config.yaml
moe_layers: [0, 2, 4, 6]
normalize_top_k: true
norm_place: "peri"
qk_norm: false
extras: ["capped logits"]
init_std_o: 0.00363
init_std_up: 0.0145
optimizer: "soap_variant"
beta2: 0.98
max_grad_norm: 2.0
warmup_steps: 200
train_tokens: 809500000
max_steps: 5800
Below are experts of layer 2 (counted from 0) of a mixture-of-experts language model. Rows are named router (the router's row for the expert), gate (a neuron's input weights, with its number), up (a neuron's input weights, with its number), down (a neuron's output weights, with its number) and show model dimensions 0-255. Each number is 128 + 24 x the weight over its row's rms, rounded and kept within 0 to 255. Numbers have three digits each.
Before each expert's rows: a language model's description of what the expert responds to. This comes from a sample of Wikipedia text that the model never trained on.

# expert 15
It responds to: Auxiliaries and main verbs. Forms of be and have, modals, and the verb right after a subject or auxiliary, such as was, been, adopted, become.
router:099160154159118146097126125113105136166127145103091150159169154154114148139147087096095156129102162169124115101111136154131135099126094098112112143110146147117104132121123121099122145106135097119130126114125101148118122080119112138134089126141157099076118132127152136103113116133138123083071114093127145118126129134105089101121089102156097125126133131131172144140131128127124110091132136151115105110170148135144085127101128127200103143143131102144099092139131136074157084168120133172141100156148121118162148154139121125130149130089103139157129135127084075146156128137103099104192162098092140158102087146131148118074104132146120104083124136136109108111129132142073127151114144104127109086076111075158132164127101135106108126132136096172131098160116135111142119138134134
gate1:117119156146134108153099125117181087094137138144126171096121101115143151131157119170117108141113147111162072121140131156140119103111141164158089151131125145109107077173126131118107157083173178125133144207124106123154130119167130152132088119104100088154115134164115074100117151135097114133157138135116142170137106154124171145147107115122105129126065165131081119139141172127157142122141116185112137154149127175132104115125133104120139138125123102142167148111081066113124141123115149143108140139136115165137132126107153134122153124113103136107113175105114116137115121153076110116141120114137150114190129130092146133096124120111146106128145118087146101137142118075113127175163165088121116138100136133145116140136151117111144103154152119136145128137138128153129087140135164
up1:114114136145145106156086168126126083132127165145128151146153146115116170156136126119156121109147071151162105123094143131111097102076136081127096166106157135121152069110131156106118145090151138142117119151110115115090127126179183118130079089094152125141137165119126146136102130113087120106147135121109134125116131128136164126143082107130111143122115133108103104128128153130111129163137149124104137113147135118142154142124135140101133104094151165118071146096137091061121114109121109142116113165126086101138077101146100091108151132111115158088151179170147129127090117143120154102135110101054163154096098147132134108144118155104135145150137101145093116082125097121132138129160144111104106136150098131093135106134144136131146158182153108119134152117117146173120117121106137
down1:110185101127137145125157125100099150162109120117103106100110121122126138140133135120115130107127150166117141124131145097081140146129111121122180083156156161152107141080133137102148119147129155107129115078112140102144138175097128086154126115165134119131127104108131107138129158096143152115098116103134159130153092104122062126111121128122172128145137106135158112102153128117116135118094099111107128144137127167133157164120133121147109136154097163132071096171133178145155142156115089135119148090123096155145114150087093140151059166175125115163104133123120127148147136156126144172115137113136111138107152095132108094102155139138115155104107129181099127134133160168097081124120083115137134133129146168102138129104134148095133125084063138113092112155144134103153148170126108
gate2:116105136105107108163134126115077101087154109127144139110128148107082120123111155123102167153109101163105128132118079158093130131120103140140090127083150133129162136093140109128148110128099113089106156090156124116113102173147110092120121096124128144105119142153126170111110128094102094111132153086156086112123112100084132104146113129128107145146122070111131154153114152153141134183138160144128068130147170100134134152112137135096147136121113114093169104121142096136102145112129113124152152129170138104176121100112165106061124127105132124141126138114137108096132095110107147091125163154120083118089123124097116102159092109137158112150173128119198116107105137156104107125114142151143122150117100131122132118128098145140160116110065115082097104116137142143128142085118132
up2:140132127159150143163116108143120119151135108146128154121113121093129142111108139139168151106098133153104124152114134120115094062108134096127116115144144108095083136151084104155155128157141148128098168124170128126118188138154129103133080163096124067127118122114133137107107126142117124121068135107110129136133151092182098110146140101142150148156143120151132176109114100125124082138129162181137101117163152147115105139161130178074158121137081114111100106146118109158121145117122143132121127130146123157136157118125095101114139158163161120148162100139112120144108141160154155146129091175146139119112155134118091121126170164104122076147133126101115113149108120105126145137110184142155104153115092165137141168117138087144073101096095099131107140160161132096123119159128124
down2:146130147117118132122140106176138133140108126108180082118112079163173132112112152109119078144159116105159128117142128152150151150143147125108150115151112158104132122094143130103095138128157107156150155202069124151131110082137104168156158150126127148108145135142156098160133147148134127109131125165136175154146175182134161158125130157076134133133137175124135093146146136114091149113122092099133157106110126137121116097129093138132125160050170112152156109137110153183142135156141118143085139124109109153143140146152146136152081147114117114147083118101129129121118126108149112133139108118119115189109134097151162142154128103125106160151125135131088171112136126133125163100109101143123133123116162149137115158113136121133142118139195124116146120150140115130160150174142106

# expert 2
It responds to: Commas and infobox fields. Commas after clauses, names and numbers (25,000; June 21, 1993), plus infobox words like station, located, ft, constructed.
router:154165185132119106094113098147152132129116141111148097125141142116154138098131105128155146116126126176134137130135123105072117157124115079104131153102137137151159107156114147154138154117115124102130147100106126158155088107102064134151142127134121114122108150137098146097118115095160105123116150167127122154130087153120169126185157139108093106127116135118162104104165112132108116105139128113118124136137185111118069162109144117106147130159102091157142152134134136109119103146117156071152141132128094067101161157157129107172127083146156132107147114086163133146115130128124112093124089116157112114141155114104100102145164159096160135091135120124135130117169133139174104118065138116110102114101152151120114099135103117150140143146124112178122127163167165091128094143116109
gate0:085093171182139152124159125103126140124111077104123121118122132108130098111151118120139118167155147137112125099156095144120124127129145095139111102155122163121129118054102170166139112108131103130123137110105132136159088117172104128161169107165162157191172062152109122143111098111139117153141130124122128133137133095171125131159102116145084143158124138153124114136140139120141149127122119105142193088152141118157144179125142132157156126174124134095092121118128121138161109114082115093104167114103146151110150113092129137135135112120098158092112163151151173136140117100124105152152114126175129123134087150150123131129108095130126135100132140171170120105135079161134140116147080140119139118109125117129129159165112106136131169119111153137104129082145117106161168112154125
up0:128150110117149119134110099094125113124148125159135092135114124090112130175140087145098153129129118125088123113057127107147111131138095106166094085100131123114151106113136134120161128110092136148141144173122096140139167106081128171117168165192099126106149140142134107125129117141169146104111117108131075145157119118139096120150150113096109081120119148160106121112116098135152091143125169137133107162157166094151154139111163127153146125111129091117114094110128086138128174123149108130116151106121123183083129111144140170080123185152154120149112100139154156135104144115154145136106105123132139145131128127123125090132106112144150141097135074116129129155117143106104137110108123175084171116140088163146122117137137153135144173159088104132167144084089148125139129128135157
down0:117137152116121152111126141147125131105128105101145140138114137157158116087149125156131147138130128142095118118145123118128158125170135146123142160149129107155126131158134084169125099131126111113094142114138148129136145109142123116147112126093113134169114109087105142144179139164135072081132152129119123099094073135120147121158095109137148150131096110113133112174142101114108127156105111114101144109131119178123112124131109099086133163140130129167150158107137121147154118157141189128112100154097145060143110134092117109175171090118092105118177148102165113108150145123143155151153133134128141156139149146132157163110105086093168145123127127120158165064113118124124139128143124160181106154133126114154115126138183079135123098117146100146111090136098097146163077175129177
gate1:122092122160114148155155102142109132126123146116143154148139125121111127132066123182130145144140151114134109101098164120085153131140113132085187134110114170129098109132100107100143103119135139093124103156152131104142142138117147145111144088143139086129147100167083120131090100081095147139145060124138116157169108158130124103142126098139095132188112118127134147141120121146169150146131161147147128140098173094157107113102103136138150136136168099132119121146120132130119142138164136105123160138087089155130111096094163159151129098112147139128120138108156091121136119146169119127164164166120141080165118150119143117097113131126089096161183136113138105150128136119158135143161117103140099175135120126129147155138142107102122177125105083113128185123163139132179114147131165
up1:149104147135097166139117105146144128118126158120118149138096095117093099132135109122115087119079174134113148104109144122173136159146127145114110098111114124122103143168134133110128126112161098082108139161121134170146115121121134152136120129137148116130087134138077138138143167142138128122152138115085122142105110120161129122152183151132124110072129157089095116167118125121126135126113135175131099157098123124152128141148107161132138144171133173108142094130117152139120102147159141162161165065150104153097132096138107112124144122113124096098134110082084072143119113104149083106120120109098107132125115139115125100139123159179122131136150139150139131154137102089150127069123139114088153184132090106150131136054100141134125141169140070133123180134128131135123095095161105
down1:116151074102145127104151152116119157106098154127090125151082157144126156120107175149116101114137120141092162103152096135122115056179127107156127139180133114133161117124159125151100124157150122179087135105096128108137105124144130098112128097137120126089173124158116142115138144179139119112082115095144151156110166086168105132112085148090125149097161143124146128140113128145132147118123123126105162085121157141153128126120161088115096115116122123123139124163185098132116103123121128137087140113151128134100111138156103142138107157079109130141106085145142119149159173115103115057094091125117127094130107130116110125109125159145116138095133110120139163124116111093099123154142109096141103168144133145138132106082155115111114109127135176156163119155176144108139155111134132

# expert 52
It responds to: Sports results and tables. Words and symbols in sports reports and result tables: team, coach, medal, mixed doubles, qualifying draw, scores with dashes, table pipes.
router:087154103127142142132113106130193100120089151101094133108154136094127137136186130158150139121159126131151116131096127133101150111132101152128122135112094108101155127164087144105088149078118150110154133128110148137130145125107102139109133143129159130103125123191142123156153110123176137126143126140146129147147096116092130077085109172136108098122126132132142137152121087128122146097105125127125128109120104116120109085133101131157119149097147152143118125081167107116152131095115149140134120171157108117131151090155144162118122106131131114116114139113082100152121156163119154141156136144123113129088121122105190087085102147157201123096148147100128106172098150085129142098141166091124121117104147137150152106103112140079132090099080105131155095160082129095136107143138112
gate0:144178128118130118146113118133162121160140122092126129142125107103130116141144153102102158159128150130159123161123150158120134080136093160148147130123109125093176152180097128144083145120147140103111146105129080143156117117103167095103119127126136115120145147102108117136139123113160137148138139097135141139118091149099141147095075105142125107154139178190095138114142153101065125133092140140089141147099169093129124143113113163144100103152159107108098171106111146116151125159121134138143131110116105108121111173118115147111131130091132136149114144088161141176135136127144131154180115149096184124129123129117142139124133145140115157105143155101122117153121161142145117174113159170142150143121135155107112095111178057102111089100105093166092173145116135081132117110136128
up0:106155086121181136131086148122116112124103111109128117121147105077149139146162079127111154135093138127117081143112086158124127094126138141150174084176130103108129108128132121118125117071120091109161171163115124119120147144138112159200140138153143122097131128143183138128127120115135175157096126164139151131171164105180117152145143127139143155127133101115104145144088133117137128135122123148141140142152136145130162134124138113116084154118132100083106129100156106142093125133154140169109140142158089138091113127084120132094124161151130132139074144112111114121113116138111107044117150152130121136120151120142129111143164085091134132108111104107141139134129108123107138153109106163111135143141091167125137114162121183126126136157078098119144191142108113089120152101132121
down0:157158185122106092048165140154144118159115132126100134100088097163118130117124141116136123115142127092152142112133103099134107121158143129123143183104101151130145132101155134119134139188117137138098090103095133165105125104151141125092145090096161148101140156114124135126156122166125123108136138117104097128127109153146150110130143130131154161150129142132114113126179154160111097117114097125089098082165105145131117134162144090121135054115095169122134102097113100103148108163152158101119139104110152116105111121129091129167138136114137106145146141111137107143155100133164159182116124118122089140121107148132114143108096149126100144165118117129122129086113094120126145081157125125127108126112184079091104136106191107133116099154124147138097090125132147160127111132154163
gate1:110113161135143119119114119155108124092149123135094133128154119123109122111143113166134116149181120121122122108134136142117138119104164131148121177125138092151100113131127181140148115134140173124120131130121113138137110133103135128089139104147117131174142132172115138130176097078139115111138126163144122184129084159089171103137084149135144053128135133144163154131150122145115182119108103103106142123124140131112125100128112142146141141147134151134121126127153046142136099063149097112084146132092113107104143153121095153093112124125118129130094115116152107112093127154137161102131119109145187151130115106093170135120159130090119110078114117176118097103129120099127172114132172119140117076127125114142164093169094109166137102114131137170144119125126130163145068125118155
up1:081126152157134123122136150135171146126120120087120138137125128131132152139116104105169099140145117180125130136131127099175142130108153121117112168124155152158128134092115124096151108124114094141119142111111120151107089120145121156104107090155107117122112100141108177145173136096126122152137154092111166159080103115129119121124176110124154120126132136121100130121138107125155129116103117153131116160152120128116169106127132145155142148134149123119072163147129132129168137101170105098128154124124110130138151150132169148111117096107141169080157135142083088078090119176149144140123159075088105100120169112102147118114129115134127099094158152132132079142115088125139095174138087111069128157116131164126133204108122117145141124141171118091168151132149113152161152161163114
down1:129155141128111108149096116154149135119097127139107135129103134133115128086137131161065173125093121098113161053119103139166094129089137110126137115130109102119128136117131127155127141139140139146097120108160134156121188143120088140128145155122127145132168137134134131106138091170164140135125100113103085117155118087159088179133102101085114150134132132144154141164118133160144118114125139089121118130156122139108120159133160115132127091112128129116143096135129154148147109143157140145138123136135110110132144132132120105119131132141123091141118160150147194154172088119134137122114111164092114117140143134157040166114094087154129130172113122111175146096111142143117081133134125110164139138105190126125144141153172186113100106134079153137125066106147150112107145125162144

# expert 5
It responds to: Clause-ending commas. Commas closing a phrase or clause before and, which, but, plus thousands commas in vote tables, and adjectives like final, last, current.
router:137186158137113123125103103139188133141105121078143105133172108125166134134164099114187150121066144134145091108116101110088122155135105115103117128103117118125177087140127119148126174136114148150141149130140139142133128111109084138126115138154115126085133137133131135085111109100160107125116150166118131138198117152141174108141132130127114101158125133107167131101169128127090108105113112108134093133121188147141095162110140107144133107136094111113130135094155145120146099122113143082147125146129111076126151158149114110165101120117156145138160130111137123140089162132132091108135117097153103099131123102111132100155089135099161136108140124150104177148134151074155106124051132112105124122119166140122166137089114132114140142136121118157134088166151137113115103171111124
gate0:125125146100109129118154146141108155154106135085113135159074172121126142132083116099173170137133207136150086107120165098170140123119172169058124113144148120168140143103144103118107145150170184127141148123134153117107153123106115087128108118117124140130119182095136131107150119119120149108080130177129117136146135125140118133135131137121138106082116151142131098159169136114080126084114128162127130128146131119126127150106092107128113113132131143133127159131114098191126128116127107135103142074079098123175166100131140134139146155082124151117128124129096149153113127146110175125119126132150169152108120155153127129128069086136106157126111097170108164135138149103108097130158125109149136088104128134144131118140152144157137118141090145127140100128083112125143132093106163
up0:147164097109150124120132161112105140160133143126101100116150092104150103136120149151108126140145145120087153139093152171112120172104147120137096105181124156156111106123100116108143122156129146173169094119129108144123129098122162146159159130128106126137180158095105122130143147091095120130129145143112153160120145130157121085158143148117076130117132110113154181118095122138100178112130096152089116202103141091142161133112132154102165154129164130137152147125089101148134112165124124135144164139131114135115166108130170114127155145184139147127155128150119138114163111077107136139112144173131105142089109124128135160155107132176150132099143123096173147151110130155131138118110146129119125143124103102091116127142120138082099097201081113123115120122164145139108139114102095
down0:130117141098117121164119142143139072100137137104083109102099152150120078097124125107141130150148123161153108093141125151130139115115154178132145125080150128128123132120120115127116109101109158115094099123137159118100098136148099120107114097150164111137115133119177146155112107154141137108150065063143126150134102112112104150108131107129147150105148112099134100139114122162125074133140118118156136055128124149109086122116120128135108112160098135175114134121118129130097129170181112116158145135122124147156071125165065122119119120137122119112127112120120127144114113106090122130157099119147141165190156121140113090117127086076128113184148129124130119097112170093155107145140117173091112143111130097101121091142104112182134135112119152101112083129100122115118168120157154
gate1:157133153152142133140120091139100152140096124139155163129146100088132109131111124132136122141158137155108102111166140113091131109134103183156114111176099114141085129111102136095075080106142114067148114163162132158117102095106110140078111153117158114105103111141126133138151131114128099131170114134120089139121109138093166113075144119174137115134117132123113169177146133083149160125101161147148127183145116117193147126147125145143098127127182124111158136155112134154128098153115115108130125150119129131144118159104131092125162094116150136153121130078175098114092125110151140149116128090111140142148093103106141105151128111112136097134130077101150133149149111083185120096127115179102140113125170123144150140139138129125159129141161148127154185138130137122118117162137142
up1:139140133132138121145112155119089141074152104127160129146108149092138134174117124096148131116156128159095123101172112154056145096119131092096101118133140152168089088069153121114098079146129124133113117149117111162190158103113146081082149109094143161103131103152071157141123116121109084131123168116125101144115149153174120111132136099098143111118144139157104143141131132095109107140094119134078133103130168157127164104103090144124117112113123113140104133125122124136105084123134139135127129116134098136108120152122096106149126112163101146109147129163130088143173172158113100092087104121080125154141130137120173156118117117106155088121108125121104143131120109098084158088094124133135142118129140157129146083092115115140115139146142141126108130154108102083165144118125124
down1:111120114096125100147152117106128113120160156124173157116113177140156145160157181152126098108119140093143153127099116126092109150135137091115126148111136118126144169183156128145116125118094120154130132097137115120133132102134091139163159124184124156176161162143091134133103124154126154162124112110173163119150156118146103148130111104091142145139165112091154135099081128135113136128086174122147163091110170103108111093138158164160118154129080124116151110128144142110118153150094108144122064134128125180174110109134106123132138144123144156097120102133076163138110151071123151119104106182145152099092123141152111117100148113136110103106100159137102120110118153165103116152131136147133139138143145106093111118166105097110127113105096135138143118115131157162118090094143140

# expert 12
It responds to: Biographical past verbs. Verbs and sentence openers in biographies and histories, such as held, founded, established, born, served, announced, He, In.
router:113147139135183150143147177123144133143091124137127134133138150120125144129122140120113177143148116151144166158168161137112109093115153164097135127124112140119121120116113126165130143138090145145170117129121088120113116113114112144115135149157119076153082134140101137169108138102105110101132108171103126129129111138103109117096178134164135124107118130146157161152152106137123096180115162151128130113128136099137133101133094122171137156168135105129165129104113165088142114159139133134120152128126141060148161154151148184146123113131091161144123142108115026138141115114084149095122101096133071106123147125155109129135113135178107130111135162087123167094115115111118148146109160148077121125112135163175137177121123135135115130134097098132103148151156134085163126128119133
gate1:131117157143122150142088083132144105097117173148132120113097132107115183128104119142088139139096153154162134143139107130084105139143156173139139116100103109123052081125151117136148134172130109137146147156118112148146079130125164111128144143128118073165159147184118097130126106111109133162108118162110120085108156149156120133103162157117108129155149113117107138127120117109144065125099125110118140181130139099160124106143087163159130129093193127154149133120114105120106131116140153106067119127130124101129117158121140156121164134102087120149116094094131100109146113115107107131105121093123107120129162139127098147148151098104108120119144123101127133117162128100153074121155170144157138128156096108141130126091122071112149104160143156110123120133170138125147075127136153
up1:111108148144131088155161076141133089097103119133122127153148150136144095149110100131178118143118113102146123147128140125160130093087134094125160089123119128155137157087116136096156091117106116107153126112121119139133144162176154147070142058147166131158096093132122160126107164115116158120125086105122139146108131110146178165165131149148154123128115154102123142116129142162150092093127163148127121162135108153080116115102106135121156132104115181136170114136103144072135097129114127120175143117085117076162145137099175142126119148079112127112109150143103133166164106157136137141084115114098129100153139132107143138156139147141148092090112143133100137109141102153139164125085093135117136111112149127165121097145123079123129079148147135122127126124118112124130140126177137
down1:110145140093114163142131141158129115148147155103118142124115190119132142113132119100096115111121124136095108112145146099140129133152148111155120150109130146114168138137157133133096131131145156146095153124136106123103154157114096094157151146122116168144161200131165136145109132135135095091148139108154117149178159156135121130082117112100105132103156097165135142127165106100111115174110135121117115090069141150104145126126140101130080122156108127108092107138137136170118141134130144077144094146107141127114132151147097139155120119141146106144161118168093157107108144092148147109121106159158101123104103190110098118120086108175104191154125130133149097119061147122102104142115110118157114113118153135120122136114084164113118156078080155161171115147118129104150149138127094
gate2:123097134135120110138115124152105141120094144161153131153150134114147137087166131133130175096126115129142159136135112158140077118179128143113136124160130128122132108149178112119123150157120148139139112177122115142139104159154120146131144138139148090135121121182124196149126097174085151171134115084089136166118078144123163115127184133096100138124161120102153158162102139158146092124098095095106105142111183122107129095112087135087139132132110160095115164128094107137110100163137106106118097141130136133134100139136180164120145152100124160124088099094136124141089130142118130140102111182098096139103107165113057114114130141104127101150091128142137106107090131140089083139082136123116133146162146136124154140131138100149129121132152141130099158108127147146107145128130110
up2:157132142120082141145134106171119099125140140133108110167159135132119118144158127121165136102140118146061081136068162144128159112113137124112128171160148144095113094125129127133182141110135158155151152117118125101111107146124118088105091125125125095154135124158101091104166118088144124148108122123127109134129121121144148103183081158091103145118146140112115107140113114094119119135118156156156104117166117127116111173146147112119134113120132155117115115117135109104127124150130139150116154151136185139150150158094104074103129105166090075094144087174140136148132137101169147148153127169134110141113177133138113140146156150128137116144124151084095114097105086127134137089113161141166098171182144135147159148108092086139150131114171100143108117122131096101134097143117097
down2:165127165151117156154185156146095103181160156142128136139100111126087146168132132080123127122179134144131134127108130114116134095134108089149153110106137128126099111167144180115108122105112119093144111120163109135097144106142141138135127140114126155121131153150125134103147123102107134078130125128123114174102147102148085162131124132143151058141129141122131110144140132131118151149179116121084171108121101146176135127143059069114142127137085149147138129170140127150142189125156115109092126115142081141139149139155118191105140130097134137124107121141128114149166129154104105121116109107111122185155148093139099082150102109104128116168121138145078104119103127139130124116136127165121156112124154171098100179122107154129130154152116136132117155122118119117146122125174158

# expert 41
It responds to: Sports roles and seasons. Sports nouns in team articles and stat tables, such as season, team, coach, Running backs, footballer, Quarter, and percent or population figures.
router:126122106130134160136141107121142122132036084111118136092130125135129128137156139131111132134141139148155102143118132171102154104131116146129139133124121103098108128137073138149084150115144149080164150147096086154144113112123141182117113164082138139084092140191115126151132110122136127097113129139135174121110128155116111076119133192175102138125115086113153162102153133136120119098111126129169121108112118109166157157148121148168151143122133123127134107082146135132153130138098143122118142132127142105144167118132159154154145161150128108118157140102111093137119155128123108154131121141109099160108132125135148093125139175131153138109164116131095113133111143096167184116125108081118148122118098095119135122113123202127155106109076115118144114132151136040145136151138137
gate0:106098108120139138121120123108129142152129144164137110127107097122139166134140111100121126141155125118141125156141144115125140121099113145121099158091148116110094148172145116156144158116046122146130137121118142149103102187158187145095129076091088160158110145115114135139128144110127101142149136124141153145114126087167122147181125136174117152114138097136108108120149157148137155104098093188131124113148133143115175161161172146144148099125147111169147121105088098148146110166107165089127172115133139141163155126143150154109122108155123126132100071117131107139150096093194163140155165087085155150132116133102175123098077109157102103133138105121115140134130132123122167093134137147135115143135143146114153126099134162116115073158132127122139117116136131124115122146156154
up0:113142146146147123133121112136095124109117124087116090135097129108141134109159145152094096114109140114110146172123143119144113137108133132195115075150142079092107146132130117131136155139124155151159151142099139148143143122118118140116120161182128149051103138197153093083129130082124114139147134155150119200174182102153131137149099118076120143101158096120107125119133147125116109127163132111120097142150143107169120104096154142123118165135156127115149114144121119164098182110121112124124089150155113103139134109141169174107147147139106117136126109097099155130128102154127134097107104130146092094123118136124136135134113153108115127112182134097146107159127120137108127140096142124115175094129131092126138098096097151140122096146097088123110149132148145106113114111108055
down0:098104133092127119125071168102146133140114133142112123132152111156135150175128090106119154175136107092149141142139144092137160158117131137088128128135102123144137133148121138162123064159109140139073154108118098130115112134133148134095127122122132081128174109104124117134132107143097139111108123139123102120096114175117130076143118163177149147139142126126163154154144092131124157166150092140131157087107115162123131164125104133104101119116099182130130129100103123093105082134147119119151151113129127134129083156112102048150163149098105118111147134116162126144124143098139147128153108093123138124105127120145161121126136116129144150122071105120144154151131122144142082104127083166114089120155130119142140177124175089126158117115112150130119114103119088142135178137121207
gate1:124104125154127143137104111148110111082113125125148154056167153129147107155185085147126104160107156097114124112120101154081122111130115151130145162185130119098109108164126120107097142123127138097184143164125114138164105145101164099148120126144091105125125169134126085107142128079110121111153160177126130158111121136127101114107074145177104097168129136204134143106099109158165157119136143092140098171097129139119161127131105116140145120104118129134089130121123099098135144144144133139095129112106137125162123131116125185138152133118122158133139130124133111129116084185113078148144182132064120148131171140153137104138127142093136137133134130124107160122111129137119153131160137121135140146129116132148086107163153123115144110156162104136141141114113160109158123162151149
up1:152123153116148113089137093124156070105125135118128140156127170191137116149116131066161116138090115134115133105136143113118119109103135133115101114149151119127133121155112119133160117134079148092107129092108161093099083124149136145118111090121131159125104149128131134123126086099138135156178139097102131153121115132123167158139172113119129133148118135092116103119111165115140128112097145178136134156076156116108161124134096177142124118106138118101133067093080197086136140155133124093155132152151131127098123134135147157115150146119141124102146135134073135115141148181107115150111079109131118138152149125111176118100124099131118097129176107112136106144156124101190124154090124103136139118125150133112141178119059128119116123143125129140149163130092148138141155107141095
down1:094166128101117100084123146151142152164111128128126131148112127072132137098120136179148131107124111142131144144137102124174128100105159097109094120134147118175112116119114142151103108141147155157107161121159131118120153144119091133116157147147120127166140138100119118134088145167147149121115116137146072114163115114155135119139105099098109170093131166125114161176129124123113110127131080124097141068100131128094105160109148145117110120150152140137143157156100121131145136138118110080125122144117124163147141083118150088073107087163139112139140143143178159137137168081138112093153134163148145108111100106143108186122095121124123090116110106118177112141142127156105118119113107097121078153135167126132085105169150129142111148116107166102096096112132069159131116101156107

# expert 57
It responds to: Clause-boundary punctuation. Commas, and, opening parentheses, slashes closing IPA pronunciations and the relative who at clause or list boundaries.
router:080187115144102115133145137137126140124123122095151092133148084133155149101144134133134138116080141129115121053125119112100133122150125127121107134096116094153162080109134124165147152152111167126151120149137135151181125085108107141147147139187120102085120126146136156118091088116149145114124117111110153147140114115139126107186118151131124100140162107075152107118146111132099110103113145106118122144117129125143150160135140114097119122154128115128156108149140151099123102166158170100099188144131152033142130162148106105141101131133127149140119139097078148148118124120138130122140158110160088101156156138139160113131088130087134113098126152124106191138132115087100104108135123095111108112113146104103139139154114118103121096099147106151139109168113139135087103165107124
gate0:102154145121087143154138171119174140127135110089145153118116147127114136138165121170154126119148121156114145112144130115135146082135163140112108122132141147136173116067169125124110140139128131126156114127149120190145124104184134127095105122136146110162139122117132110156144131118140060120147133134178149135142131107136102133144088131120104109129111182156134138098177154167136148145134130121091141142128093136125108124097090144150162138120140143134158154129104105156120137189120129142128172069105169128130188117131083171146117185127119129132120132110187203094179128137097124133149150131139163135120156157162099143135129102155149129130173160123118117116159121133099121119163134123112122112122113128136084134142108126138144089126145120170121090103138101093138161120124154
up0:091143155102137119163176155101131078126138128130151135119090133131153132142143126120108134144105148105146126161118087133110124109081133160102146128130174135125089115115141108143125147119113119141159118152144131120113135128140081134172168127167109097162146117102143126116139166129072160129103142130134145111142128094147147162156105158102135122104127104152144164087125172168133112081169099161122140189145104113162115157122170132141150139139092114160145130117153157162092143120154151137138146123118130132105157147118172133112161116173134133138096085130133123120133144158074130163132112108094161137142134144115164143135094118131130158098191166113148119163136131150107138123151125130139157137137108115099139177148125145100116172203109125130095146128077144132105092160134085
down0:142127141104131113106093083136133123145079124100107140086182107140085165096152127145148166100126141142104164128099119124116130124129171084168138159146125125151194120123138091046113104152142145121126100115161139150114180149133123108140119121108122131135061147128159119141135126146124105142133154129135081133111113129159164167096128117155121134109114124130127104149123136126115099186114140114129075137135129149144161125158123156132160133173127118153107154128099090145160148148113129129117141114120157142151112143095080155141116157149127125113139160126169159109171118130157116129119135161164147134117086134114112122110151133135107134153155069110140138103156162095134152131152102156102111113124097115156101082111124118180133108089144101138147106103134090102116167103118170
gate1:181123149125137157106141165138100129126110138151095162134167146100119084142104097140138131182138138127107135100110149094148153125145118133122127167137097086095141143125162148119110065165187111121131121166118122172142100113098143141130126139127118154105122126150144104129091125126093112145106121137166112134173139163111124111145171146143124101134105158110110167156131146126105152107114097118098150115132130148181110117108106143119150129165112132071121142153102127174132108154152160126107155148094074112148131110090074150107173126160138132094108161137135143138151105152094135115143178149113143117130143163129148133092104122144132115130090148071149098152131127136115159089108112121123137156128123150122111131113108170101117124082079181084116146121113131103179152129141146
up1:132124131101091114137144135154132106102141135170118122101106112075103106171098120097158099153179130137164128095127138116148133125126097112129148144122079121151116146132137141138135099136144096142111156159107152164141095104127122115118137094172156128143124128165147158131110123115159151123144120161156107128102093141108141109084160165137126080158102122120121145140142119113126146089090157113121161137128103130172109158093162178132162168157073143092138152124112171084188134172167108124160103137119090097137115127124133126092116141148153129089099128123137144115150110121098137104145136109079120119164117116136149110157133147171125083133108135080145102150120118143122146097129053182114137142150111139096125143099105137125113136148094115108077139126132110139162132114117168
down1:134098127128097164167173135135135149111124161108114160108069140154113100115111139092111073140135098150124194112148125118136119105162141106154079148171139138129107171154150133126096117084131114119131154107130140179144141088120099107092127123137159152153147119129103091158145142128128154115132124129097114107110141116127132161129142108095144125169142103119156132081168142131123070179116135152160098104112133098117133111137154130148109139121143127111098155130197068148159130131117111177143111144098132149126130078133150101114104139143144141159103126127097123166125152130128140105151139100120154140146126134122140121112122126157143139132074127111131150130126162121127142120144151135152120149147118193100164102151148114116103072092136130083134105115091116088146158075136095